Experts of a small language model.
Size: 9 layers, width 160, vocabulary 5105.
Experts: 40 experts in each of 9 layers, 384 SwiGLU neurons an expert, a sigmoid router.
Training: 666M tokens, 10157 steps.
Below are experts of layer 5 (counted from 0) of a mixture-of-experts language model. Rows are named gate (a neuron's input weights, with its number), up (a neuron's input weights, with its number), down (a neuron's output weights, with its number) and show model dimensions 0-159. Each number is 128 + 24 x the weight over its row's rms, rounded and kept within 0 to 255. Numbers have three digits each.
Before each expert's rows: a language model's description of what the expert responds to; "comes after" lists some tokens at least twice as common just before its tokens as in all text. This comes from a sample of Wikipedia text that the model never trained on. Tokens count by the router's weight.

# expert 21
What it handles: Leading number tokens for counts, scores, dates and stage numbers, mostly in tables and sports results, such as 3 July or Stage 1.
comes after: " |", " (", ";", "|", ":", "–"
gate1:190111166139114133094119127114154110107180111091121119130141147100109112089130103175066162089158130087155125121139136114100110127162136097136124093120116118131105077112149120116135143171134133130122120088102115162096164094087157110132130090113143184098154113118124127126138163132136106131150115088112111142117100137134153103113107140150113142131115134141105137139151171159103166156102100149085126144095150129126129168154109162133137126136149143151089148148176142131128114148091154
up1:136145114113167107169107117131117153131079152093117153115122132143160131163106098136156091130146137166103146152123155143142146107095118127127139154147095112144108119104122121126136167118115126118134145149189162058126146152114135131107115143149113095145157147148109153125123105135152140137156148119088162103098144102177130162142134133112151109154128136131154170105108106079151068130150135112169087109168137108157137164104169113138144160150117107116163097135109141164106157151163104
down1:152112103099110123141127113096113116138098134099093122098136155114144132093125130122120150127082122144161082120155096140112095114134123109148118083129113129171124127117123105110164119107128097101170127102130135134107153104137153094161133182086100132133154121121105147104129096171144124140106144170118156110181079155128152116102148115100121133137093135163157111145123092077106160079111107107157131094141160140156132131111138108154183081134176116129138105162114088121123155135145114

# expert 2
What it handles: Single capital letters starting surnames, places or table entries, often in sports tables and name lists, such as L(ogano), K(eynes), W/L results.
comes after: " |", ",", " of", " the", ":", "|"
gate1:133136096143126102139154170167084143093172092116141107134146145107133101136121165110177170119141121079160110112156134134119134135132125161160168147177123129147097127122117125150129175148124103112110125150107137098165098120104113154060132129157141145101139109172131101132135118143125144119165104138133135171110117109157089182117138102098126129149099121111132155075108122120122080142142117119100144108117146112134140102106071110123145125148132169127141101148191146128138136151123100
up1:101100159139084094179114099119112114081125132120139114141107097157116112122171157131096109117101120117135142104129134124110102115151200107114083176129140114103104137178103148118103110115113156134148091142141137139072125108165153105105136173093116120139151115117171088059127141122118121085094143104140151111148124165091107121170091100139110120127158152094110136126084147128127140123123133128140107104108132139123120139159152109117130103116161089133131137123121132143117153179115131
down1:133162120113112128130121112099181151129122113129100153116161086091108136117088105154144136077148100136158114126157143115173119100092137144124158066106154161140170148127148132135137148099118089104139126122135141133072196138096132111114090116106162138152125097126119156152127143154143149127093131177120130056130127111123171111129145107142148174135122095189093104126145096120141135164130118131091123099128094139121139102138118136118113137144126120108148101149132132093094140130118137

# expert 12
What it handles: Short syllable pieces following an initial consonant inside ordinary words, e.g. c-am-era, h-om-ogeneous, c-ook-ing, art, met, phot.
comes after: " c", " m", " C", " p", " b", " h"
gate2:147151115131119159134141124138106124111123111089173112133160142165133082158097167109146155152130098132111122135129160134133127056115168114106119153135144123164180131147144126155102118172091147136111111125147109104183138130116106115084134100128144142128103157151133121153148143118135123144141086115133130115136109139177134122154137133105165136098156125137137105132162118186121135132099128148119105110077135138157160166151171100117163139109128120119084160163151187108114150086155160
up2:119145135136181102156141098133124106130145147138096154115169102140121132130115117173117116155144110173133128141156140144104164135133091121128102134085123112104129135111138099106182154131148134116136161162121127154145100101131138137165110115152106106157063069118103097130155090093133136132110141150107066078136119111156158096095152110106100113143128126111105089125094164092158164105104148152138125114136156115122157130136105116127143114166105129140130126143094145102127117057135103
down2:056144109119185132105128133112146108097119172122148114134172111153133136116145109158145130081094117166097137159151136146081140107100123115146086133120112146107086133096115146131145144154145166113118103105121108110117106132151125142149140125136042125098097120143095095076124076150145117113136137154111122135151137124143158102117136087087113112158104160114127122162155153114135139113101130130166124151104172125109111133138125119141095138178121142147163138110106124117155095103141147

# expert 22
What it handles: Slashes, dashes, currency signs, percent and labels in infobox and stats tables, such as catches/stumpings, Website:, New, $, ±, scores 1–1.
comes after: "-", " |", "|", " 1", ":", " /"
gate1:116120079151104106146115144113123142116120145161151149088104162153103125156176160174077098144119144110094128171168146165102133140147104112115168104130103112091119126146149119110135148184105131119148116140111139152131109141155132119124144168133159135136100118132096138106128064096119101128110133145185131139107117143145128103169158115116111131154126157109162134132127102151173094142099108161119141122136091125162150166128167108138096160126157123120158124085078118120115161143119108
up1:101132144131145113114137150144132144116139157103121123135143128096128137156124127149099183122102146129147157124153150086159137109114114135137147154183135115106081111142111131107142116115129122157120156124093094115154134106095146088085112136119118180105143150075150093144160138165113156103136152134119172131161157100106186156120147112128152127125128105122137076151135097117137107115141181098132141085141096156138154127127172155173133090119111165077131123137151145158101075121134129
down1:108142110121112116111114144120129169096133105119069145135134092134119156154118154162135110156120125174123160115151137106138146089134111161108116166155103121153096116142140063091131113127069156130141106135109129143099090127191130066111110101152135145109138161167114137103122080120104097119087127165116183093123145151113143151139107111135128161100144119108135133148135109127165137114116119100128158129111109087112078114147153127114146123109097136126157119116095140099122129083158118

# expert 26
What it handles: Uppercase letters without a leading space inside acronyms, codes and hyphenated names, such as CEO, EECS, PST, Guinea-Bissau, V-A.
comes after: " (", "\n", " \"", "-", "/", " A"
gate0:127094119160124159144105138149108126093130135119144089104108132131111119115160121108124070140119144118108163127140120150140120084133130136120122135113119121163131153172117126135142101096180084102133138108113126128090145087148123142131123118149131146091140106109107093123097103184154154124146120124137090120140116121103128122118114187113142126148157121112118111096115071149120096122109132130120163100110114182169086073191150139050106135104095131131111140140096136127142126177112127
up0:138127116160182078144142111125144151132147100144111146101142158141197131139135140134154143123082150121096143115121108148130102119072134114122113127143113143105141105126137068104147161099117172149139146170087122164136107154112117106146157109108152144135140122141116132097129172126089144114116112150138146147138161127149117126121128131153108119122108127144153082142133178173106171154185138111134088107167135097154124177121130144142180109101107118137177084129134109129140142129154134
down0:127103128143065146117131112127150147132164089124110165125113105104112182145107126088086133133104116144121074092151101112090181122157096130103145148141125150158117093128135161158125104100125117134120158162165168126169125161098127106136111129104104141136108177104174090140099142136115089127139101139134094119155149153158139114129144164088110170111108122118132119117126122123140135115136132129161131150092147138092120142082113122132171139103146144123175145159100125110160147158162140

# expert 19
What it handles: Pipe characters between cells in wiki tables of sports results, charts, reviews and elections, sometimes semicolons in lists.
comes after: " ", " 0", ")", " 1", " 2", "%"
gate1:136104138103089157122148149126139110135131160118052129100104133135157127098162102131142064134109135147132082155131107144104087118134091100117149096125131105206130119120164149129156089116102105122137124116134145126145113093111135134130106132099118123115126065157121066096150110100125130137125112128099113150145140140120151129118141075150124159117112117166155123148142101098163167155101098112126116148156164104127119156164109150172124157149175154141141145120102126113137128145137114
up1:150134131132129115163113141124112111128109130108074142128099138175164156132130132122171077135145106157163112183139106126092131119131139154158145114116120130178089146144182140121142125106148147120161141118138149137141122098158144126123112133118144090143117100142133083133183115132140122115103143107096110151143105115150171153129144095115105187117122091147188112148133153143130152144104084118145140148145121098118106141152096149141089159108128154161159136072102170131139166133094150
down1:118125120118137118128139127138144106094168126114153121103128178113102115150105108162109126109143192111118162197139135095172150101113146108161113109140076107098082116113080109123088136103174120103145146144138121144088090106164123148129131112177086169102084157120117120178128135131158108123141112157163129133084142109148126135124168153101119093114112122113119154139150153088149141101132115133148164102118136172103108121151100137116120123081157114120144127103142121133137117123123129

# expert 23
What it handles: Common head nouns right after the, his, its, a, such as name, song, life, son, death, story, often before of.
comes after: " the", " his", " The", " a", "'s", " their"
gate1:157154087137065110171147102134115179100160081157155113119107164141118158113135145177134093109133146158125147143111144141158108118093082144134100146137121134116142111151105131159128110103153091104126133125137140111132125159117071148124109102133143125171152133131131189137143151135118134069145095149169118114154103121128169124161154128088120134140122139131136150103115133146091090139127105133124130147110096143160123118148147156123081112149121163133088179137117126145112139167153093
up1:095177127134116110098154098167111108094143144126118173168147111137132141131164127113113109194097092101134114106132135115137103159116173101101131090115102147098138159101043123116147083143122125094159161124128102159162130115142100152132146119113130156131145119143142107134108145142144094147141142112115119106114130093119129132142132123156156149116137107123150175154135103169130131135115145158152180136111103163156135115109137113147122176101165145097159147098095135173123105100123129
down1:105127119125195167154149114121108144110139180126088167128127086092141121153126147142180109126149139174093135138117146150086143061138068140145134139168105149112109153145118108142123116164155112127118115136148107123119158142115139125127118137100150103138099133082109110135121132111107149170080110088156114143117118123137154141139155129128137124115152151168144166136137121117133121146114165158128097119073104126137148138126125149125104145145107139162130095137082103186136135069106126

# expert 16
What it handles: Country, state and first-name tokens like Russia, Florida, Stephen, plus scattered function words, line breaks and possessive 's.
comes after: " |", ",", " which", ":", "–", "°"
gate1:147101157111134164181106141160066133173138109095128125149146104088133101070131117079171170106134132116175165124089113121158144149144107174153145096100085165154131135100134123140113146126123128125107140120135121136150138152107147112115139166169123107113109144139129130165127140136097139099150154094140115081095129136151100096127108153121109099090165146127139129142146128122142129129145117131154108160178133142121129130169101108135094075157142118164093097145101132128119128101136127
up1:172129133191130113171133166119141134151150114096118164102157159147139077143138145132137142179118134115111145097118106106142118138117118106129180129112112135121144158123127145104133136112140145152110111105140117121112132131127151134120093117146113166103144164147146159092150131169106131078199179107100134118109115140101175116134118181116120142086135102139131160128170183137130153121159114117142119102174126088089123093129118136123135107113140110122115115156153151119116115073169137
down1:116115116110109106150122104074129152132152140107110135148117085115141123080139143130136131127167099124120139109118078125145123160159160117104138099126152161086113136108111137161117097114141122165137172161128131146104168118128097104099154105113083121143178108088149115154102134096115147108107128131101100151099136148117096149165095151121080121141112135164140111144112116130100160159166153134122151118106074151140147073131134185128135151122099144129109100169101111135126111098071131

# expert 33
What it handles: Syllable pieces inside longer words after an initial letter or prefix, such as ud in Estudiantes, az in magazines, aint in Plaintiffs.
comes after: " D", " F", " R", " M", " E", " P"
gate1:117115152098108174110112090128133113118108129116097127147133123136118106121134119124122127161119137147100144136108126140099094101163134119135142128152065140123127139109133205108135123152119144111103141119129128114137115178177094110065147066142122082160118123135108145118122097117137092125148168147146141131115119115133143127165145076146099103133137153134097133082117102193120122113102127134128158127106147127092114133078119112110138118120127129121174080108120197091134115148135087
up1:121134137099127165143118134152128111082131155142142111148092096115112119120097170110115130098148099145129150160108097090116093114109134092135118110137082143116113164166116124119129099165122150068096112132141116143073111157114093117097075138139118103108126156122125178104162148084125141148117097096125112134135141165104102132087152131143109120111125192095097096072135125105112090130111090171139158113131125129147141131120119139144131104122088113136124154104135131107155162088096126
down1:122152117139149136121079131090163166138124119201165080128142102162142111108129181102104116123075112149147148164154092145123135135160107128095093146111107122091160105132106116101151129160166121110116115105169146107150151126110127123097122143132085103115127109078131148117105142113160121093161109136111124140142156163111189138109105091090143145168108140167113122137131128104134125142141107126106133172119116140118144105133070145130141128154143093130142139117121125105093123101092120

# expert 8
What it handles: Four-digit years and year fragments in tables, date ranges and biographies, e.g. 1990, 2007, 2021, 15-24.
comes after: ",", "|", "–", " in", " 19", "19"
gate1:138104090098094146141110088116093137149132153113151137170162141116117164134087114187118118069125147165134165106109118153138121116137132065114133145131138141143138136144124108084128171081132153118082108125113165144159130146132153115145127130076144157093145120167142182119121119136105132143150154114141141110126157113107139182097109143165154157128095107147131108117123110116132112193106141104146152146180092106151115143117127149130142104124112121149141106105128108138150092105127101
up1:168105131138135118127106126123121146103133140122146101134121145148188112121140151115116125132129180142120139092119143127132156088158144126138136147131133089107169101097081163134141158121147117101139133116104189105177106081159133138137153128115134181135160134147124117119156152140105137101167157169138150166123124131113128130112146101157098190142157126122155133160109079125126139071114110084120150125134127132103087155095080159162147099145163101148120124079142144132156122127141118
down1:088112134139142118121173143090159166134130079152129129140123136144185141102137117132115141127136124156154115133127116111159149182102117163163117125111166109159164116119139105126111149143151155164130142160108088159126137129128105152119135122115118129149130125100118123161144129074113107115131194107096141141122130118104166121108147108151178140123125061152156141162165138125175069144139102114106123107126169122078164100127094143126124088132096129118134121127069118124144141119127153

# expert 7
What it handles: Articles and possessive determiners (the, his, its, their, this) and 's, mostly right after prepositions like of, in, to.
comes after: " of", " in", " to", ".", " for", " at"
gate1:109160163149126138121131143155141147106113129141114148125161077144087142087132128183114142130122135100176142156140134131077141109161076134127095121152138102153092113102150109130159126170161104101152175092138103134111115142123144150116096144177143130077153156139142133134156147104121090181139139130115155106111108128120131121135095113110146145146134062123124127125113178142132127089130114099155130130095148114130172152118150146158159099151103128132159156139105118149138119076161118
up1:107120116145106106147143125144111131160124132102145141138119127177101093149099128126116159129100109112158078107100120152124143122145106135120111126138082093116114082079149132135160146147154103089177161137105089129112179125095142099086113160146088113126128170088144150131126131090140094151165128135156091109154105149123123132100137113137129140166116105128073132106129154099145107069125084121123139142144163116163138135150135172158162127145099145138148148107128122116151128094176138
down1:138155165107104115153046112089136129133149092101084141139126157165103117110110114139127168138114132070151124134164144124133094103104118150187102088130112128126138144134186128111145166132116113128182152149100120106141148111081181139146117119176125137111149160133096133129164101116141135146134149120105104132169124111180123139123111097107092143140118130141137138102101131133111092140106140120115134102127117130160128122082106172089113125128170126112132136103136106142113123109106087

# expert 20
What it handles: Determiners and number words before a noun, mostly a and an, also one, two, first, most, several, some.
comes after: " the", " a", " is", " as", " with", " and"
gate1:192144136152132109135123110113134125150128112126093134136124104106125119140156164097118143106147089141129126093096124118163125097126136146124066145122215121119159131113128109127086119143095156097164136121119127129114102083141144115107075146103080117132129163124170164103108125147139175142121140133130107173137116144135132128150126156132177129177092104135113128133160151170126122108112118111102102102130138168153105149102136127140106136175164142166148116142103163137170142133153102
up1:115150095102137161145115122103101093170140118118124134156139122107124126167135111157090115143157111093170148144114146126141093121126108090151119114093120218156129157096137139123173123115153118126123159150138172127142115150100148114153102101107132130148101114106101125115113096153120195130143160127164147107086140104100096144121115150140112153144119103115134156102076113157093174157097158113084139120111151130133112131167111128125135139156112143077134118131089111115092130134110141
down1:126104144124128099151117150134152111086148149117156168110088125151128110135140155141107132182091102134115134113091104116109120112124128110149164102133126115167118105168132132093147147116119090143084145139130071129148148153167115146118088145137119142137135155163141151151153154167143125140158132141119119159124143151157178132109127112100124104100122170158140151118128097091169081143165121126106173125131121121139062125158124137109172130132136126167111138119169156138058151144162122

# expert 32
What it handles: Hyphens in compounds and list dashes, plus prefixes un, dis, non, sur, Mac, e.g. peer-reviewed, Blu-ray, unknown.
comes after: "\n", " non", " Al", " 1", " co", " al"
gate6:096125119124127148096081123150102130153083123097133131113117129120139070115152073116135123125122153122096089108155074176122118115123167116156103120110146114146116097099132200113150144082142120164142093136138138153112131150098091159125117106102119132142142183119113164173117124114165175132141123133141118148081093128135138084102141152146106135138119166128118140127087148128133141173150118120111167121124163094172100146136147116164135138119126136138128124181121136106154146128138112
up6:110138152142115143141118133122143109132075143096149160114120128105127125118139168136169095135135111137117129100112104129086135116168134154122074098096136116142109125087124093135132152140133094100139115142147136100105112106159144100138120103116080147087141153167132109129129105115156124136106144136115084107096159115110127092131155135141144146121149175149068141112127071149131164134151185148104147160131115123136096091141104129146184166178102148086124131152110106116143074124122097
down6:127133115143161141078129145094117172125136098121152134119135133182102166125134182126096127111147126111146097110151102085163134121097116095114125154148167109103106162106149112183158133087161137136108129106113126136125112124152148095133169121102137134144112134103155116164116148144158089096112124123193125130157129075171126139146123119128174129139120149124134110116125160106194119150110129133070139099112113095132123127084133085102103152105115131122103102118119151121123117099103155

# expert 18
What it handles: Personal pronouns as clause subjects, like he, it, she, they, you, there, who, usually before was, is or had, including song titles.
comes after: " K", ".", " W", " Sh", ",", " that"
gate0:139138078122119104095100120106139147157149131113122067113165137137105123098145144127090119134152142095144125137127070125109132129138098111101102149099100096101104117121156125159114136086128112174144102133169161120125131114147146122139091130156157143129115094164156138083101105145138163143119137075152142141127137122118126125165125146147120109107113146104112125194132108086130122154139148152118138193125104106140170097101101125084118118116113175138160136122164083139124087142116096
up0:103129140126131146134143164120104114094126102091116057140154144082130134120074154189135175106108079097133175153178131126088114129128110181135120135088125107122179135175156107116113103142115136122113128144096174120147124131145105081107104149102147146129141146135125158137108098156147130124106071114086131137176119123115131102151122105104142133148172137106122135151102166132093119151131152147112110160116138141145111098123135138132139127120120155147116108137172119138136132123111167
down0:117127099151121103101162164158117132142109162092117127113133128114160123097080151134132092145112083129152153183105110163120175133119149115124111158119097155086123145096144118161135109149105105132113160086108120120149118157122122152154111121166109112094117118109122136096135096155122142149110162137157111122103113159117167106145147106164161136135137125124096119124128082115172134097131107166120165167146178115127123118112143181160139130142115168115094109174105120111163104141073123

# expert 6
What it handles: Short capitalised first pieces of proper names and place names, such as Le, Co, San, Jo, Ge, Re(ims), plus some mid-word pieces.
comes after: " of", "-", " the", " in", ":", " de"
gate1:137145131160130133123136147129125200122142056146151124127119116173095102088130100149157150111082122164161119110086136157146158099117125160179097133107084144116155165141142122135144146108089120131120117080162139113099089089138110106140169182130131131151123123116138155138123111140157131144135107150121130139142166132118128148105135178084132146132132139134112080122092100150138125082157114135121134117148148137085143140152144176127144123165120119117086114104141152122097128112096126
up1:133102114148097127129134116132119161145139068144088137142136131149148136113140109158138159103092092105125142120153121142109160132109148130145118111139066147100149112126136120138171143122115165138127131101167140099103140130123133118122159136115106168092123078150117164114143097138188120131093177088141150140105141157118132121154149157098110158134162164153116095121096074119189113076117150120099164138123131134124088140134159167128130147146110157122124150067136142114092134143114104
down1:134096080085142153104133152121166112122114104121111148143102096111120171145147098169116134118087150123168109129126100155124145088079131156098089096140154146109133156097132137151118155105134144126091128139176148146099155075100161135157114131115123102117130091120162132086124123128113131139126138117117139078125118117123181116125165183156141153139097105111154114118121125156167132162143105154108104145139116138132119108101136156161106097154132094124145124139111102158174131072119098

# expert 14
What it handles: Lowercase first letters or clusters starting ordinary common words, often after hyphens or articles, such as f(lying), w(ebsite), t(ag), st(aple).
comes after: " the", " a", "-", " and", " of", "'s"
gate1:180109126150130116097100148179110115126117086133128099112143124151120117111100126135135127085128113128133096073131122109138114131134114165142137147108153121131152133119103110116125104080119131130107195096098113126106138141150156099136146135107131100113150180105094097124143126146159165097070132111146131117129129080149138127127118108110146111131152126130111105168179132152138091061129099107161125157101125151179121139130143134176145090112157099141174134153132098107139103170144144
up1:138137132137135151134113146072098134135125127095140155118125103120121163143140154124138149114141106139179090114146184133108106174128147112159086147153074092165112139174172141084151136147122132094095121162131134115146116143139151092134114146148137172123119134118162119157167096133169097149144128091159099093130145127122105139135137145123134083131141089136099112142174156158118111078134133142129127176133141137113134107122129152155119125142121058155129135132164160135116138123125182
down1:100038162111141121129099085120149133108122161117107127085137117102098129136152089114095117097136118142096123112160144145099126181174188140153107142109076148149133113154145100141103141099114120138128133144125123137126114106095152109118105147152123146158159122163135107176153135083159108147149077133174123146121132141142104162142124122117144126135126167111120120136165128137136108097110102143065093149127145102141129106119116112145147135143121095126102164138150112102092124163146145